From a checkpoint of a small mixture-of-experts model trained on Wikipedia.
Size: width 128, vocabulary 2048.
Training: a variant of Muon for the experts, 3229 steps.
Below are experts of layer 6 (counted from 0) of a mixture-of-experts language model. Rows are named router (the router's row for the expert), gate (a neuron's input weights, with its number), up (a neuron's input weights, with its number), down (a neuron's output weights, with its number) and show model dimensions 0-127. Each number is 128 + 24 x the weight over its row's rms, rounded and kept within 0 to 255. Numbers have three digits each.
After each expert's rows: a language model's description of what the expert responds to. This comes from a sample of Wikipedia text that the model never trained on.

# expert 47
router:116129140135168143085157151118140148159120143113134120137114119114123129105152100170116106135116115124104119123088133136117119136108149076078144124128120120103170140103165112120159145125128082130153115118133099106110186150129138102118138178152122157131120142087124129078116179138143126114146108144120120157113134194076110086140175117125124121123123105143123086141057144177115122130131
gate0:132137155112099182132127131118117113121099161099158140138156102121148099139147134147143119131134128152124153177115126158106176157103131114108145149121099162121140127102096152074103128106137139102126132092117129106092141119099088131099091154133139172146150135107152131117111152134120180174137200138109144093182130108145135097135133164127122100130065098148125109104114123136125136143161
up0:128108101106117106147114145173156114144143108106109105138166128184104128133179135135102100117110131103120165070170168133125144124121147156150113129125151146120119151150127111118124132131098134125112119179141153131184118135150134139106159146102106158138129142144103121158133115123123099062109111140161151141118124153146145162112126149098072143164150127132135180159110098120089069116135
down0:115153110104121166152123164180157106134142121111130096108068126151113130101091091144093158098133150123110117122175169113131140146140141186164117130102156120129102122102141164137125116166133150138114138113174133171161107161156168149133162171087136162136159137154128143090139121126143123163116141149091108125126103129139124152136158114111124105113120143124088135155175145125156101105130
Byte pieces of Korean, Kannada and other non-Latin scripts in lists and tables, plus pieces like ular, History, known, tradition.

# expert 37
router:101064152138148119109140114077130152134130149107131138151140104117155137116144144148107102086130146165093115180162129120129100123133098109115096130098121141158187140138138108155130137109096091108119114145131129122105127103092138113140147130090128162085144126116115132068119113138131094111152119133132181085148120128129147127133129140065113158152113106138100103091158092181161139122135
gate4:092086127146118133123113131157157157099128121148115123162099099106117132084086173130141152114120134155092144194153081133164085128137147142118120102140104149164159119133105096142123127100129109144094111106133094176091125177156152120077118163166114127129131110143112147106110125110115115076149138125161177115142131141133129134112114147116133138140100113133119123124180124130184105130129
up4:134134121113120079119110132129133137118120123131139118133112166106141133117182148166131127162141161150163128144132113145152173094108084118128111113106142109109130129098066142120137152113168099079153144177107123120128164153075138058128118113172117117105096129126115108120117101142130119156137107101130086139146119167121183130135101138104100123149119106135114189128100092107101128121136
down4:137112141136110158156186144162106147148136128148123117125139094120109159156150121137097151116131094164169099164140122116138089129161145116103151086113147119112108136085110126089094124109109108164127123148125153138142132146132115110146162145154113119127114153135092136181159138075130139148137148125099155145140114116161123119160185130123159107107165135147186130126111092089138075118090
Content words and inner pieces after the, a, his, such as time, years, first, start, match, Grammy, heavyweight, command.

# expert 38
router:096104130139092075135138123155128139143110121148162146156127121120152103132106125159136106114182074182172125148153129190150104132111131156113098144129149100111119124175159130117123130108152121126148138127138130175159167138078118127130130136164107127104096110124100117097106130123097112050100125169133155137162141126121123117120124152090100144145153136120119124118184114147130114130108
gate2:157170160111138085114126137130138082086143112123122154115154162142125113124105112176118146101161080162141094097107120132130156160113152126140103094143092107065103177097135137152095129128079098166155145117140113160132161154134124131112127150127128120136128112088080129120114123164093160141131140151103123143092116113131117151154103122133125109145151117111154112088166143140089145148104
up2:138113149111121112147132159163123115135091147144113142102156155132107137116106116136159102101150110110096130102118099126131101166206147166149150150096114120104087126160139148138164107118110106099143131147146112163157176136131081139148113135095084156130087136148120122125132142166131155071128140117118160141101129127108103153083131133093128063132152152115142137075131136121128133157132
down2:184114108104159107125103119126127121124134139120094124108146134105129115116108129083106120132135119106123096141109106101117115130178081106161138106134106092103137076135169091144124093165140144114170133147133148149110120110102096115132076140093096145138123141146081107134154107131122114192126174126141103154141113127091130128103127108103081104105144153103154132128131108156116178175110
Inner syllable pieces like ub, op, min, ad, ated in words such as Soluble, Criminal, estimated, admitted; also released, published, wrote.

# expert 40
router:127119132101124112131125125118102153155137113120122117127138172119078139127109143117146130104142165117093130123174168128124114138142117120146150115111100148154143147128126146133145110129119137065097134134094098173136160111156083126096134105117116103124100143077062132138131112128128133116133064120056161133140110112092132153141136150096154144097092123154136177117117175113139160116084
gate2:105136123144128145121109165142148130145076100131105101159132141140148111144091197141150117103150126144098133127149128127128121102123136140197126068128093111142133102121128127123131126136160134099122132145158126170122144110109121134101132138130179118131147088105093103058127110128153128134162094087100162143113158110099156117148146173117108135153131126162168113133131163077119139105158
up2:165151130078120153125145091165173136107121103122088147122115119176161130119153089130124139149117124126173122108135122115097166117119157124159114157103126146085094132092156135143125107139136115143185132121131092153129132128104136162155105086120149106165086086118162169146094151142100109177127134164129139144126135171123141095128130135155121104177121096131159113120107133108100137103119
down2:090139092121092099124149152105142140164100135129131155166146128125098108108124127146159083131109118125143130157125101141146137100088115136141136130122138119111070107126127133153132108127184109178101074146136082163165124120129105134125097062153170152096162148111143147090097132166125103110109130088115142136134142088128145112072133127131125154152138132110130144133151107126135131177103
Capital "S" pieces and periods in abbreviations like U.S., NatureServe, Services; also States, South, State.

# expert 36
router:182121112149110137136125125148139108123162163129130131108105112111117096143134130129134164095146115149105098149157107133202101133121155122161136091159129141086120135101116102162075121073133107131129140104133174148117146134133149167093092115116149131110099126161123144148123102101122142111141142117110122095124172133158093113132117106110086139116144168158082114095115086138149172146164
gate2:133155173145111137134161125194133137105118124139094130125099118113089125146103123191100152101189126114157118170113163104146138160157127145148132105134175131136110128110109158140104110086139121129084147121113109141113146171076134104096110142135125145132152179153092097136144155139185151131146117121108130108129145114121154082156114128151101168137127135114090157130118138119125114143119
up2:131151117129166135164110102117151068118122167175103135131119167157101118112112064128135136112103105145120150104133113127152137123108115083137123096123118099116127101122135137125120157124126099151153121111142068136142107125160140121127126059127098133099093108198129139116111103138163121093116127137175126150193130160122137188148128131155121161145126136135124147125117127151103137098114
down2:137117106130137139145124098138092189095158182139150130112109100164104129078127114122092119100161197130084119101161145158113116138117156087167118124127143165109121180111146123144132122121103142139163189161129168124104114137098133121154141138138138117136125119092188137114122122107122120129120123102118136127124145111122102167142130140125163145085123124111115106136155166167119150154102
Forms of be and have after a subject pronoun or noun, e.g. is, was, were, has been, had, plus not, also.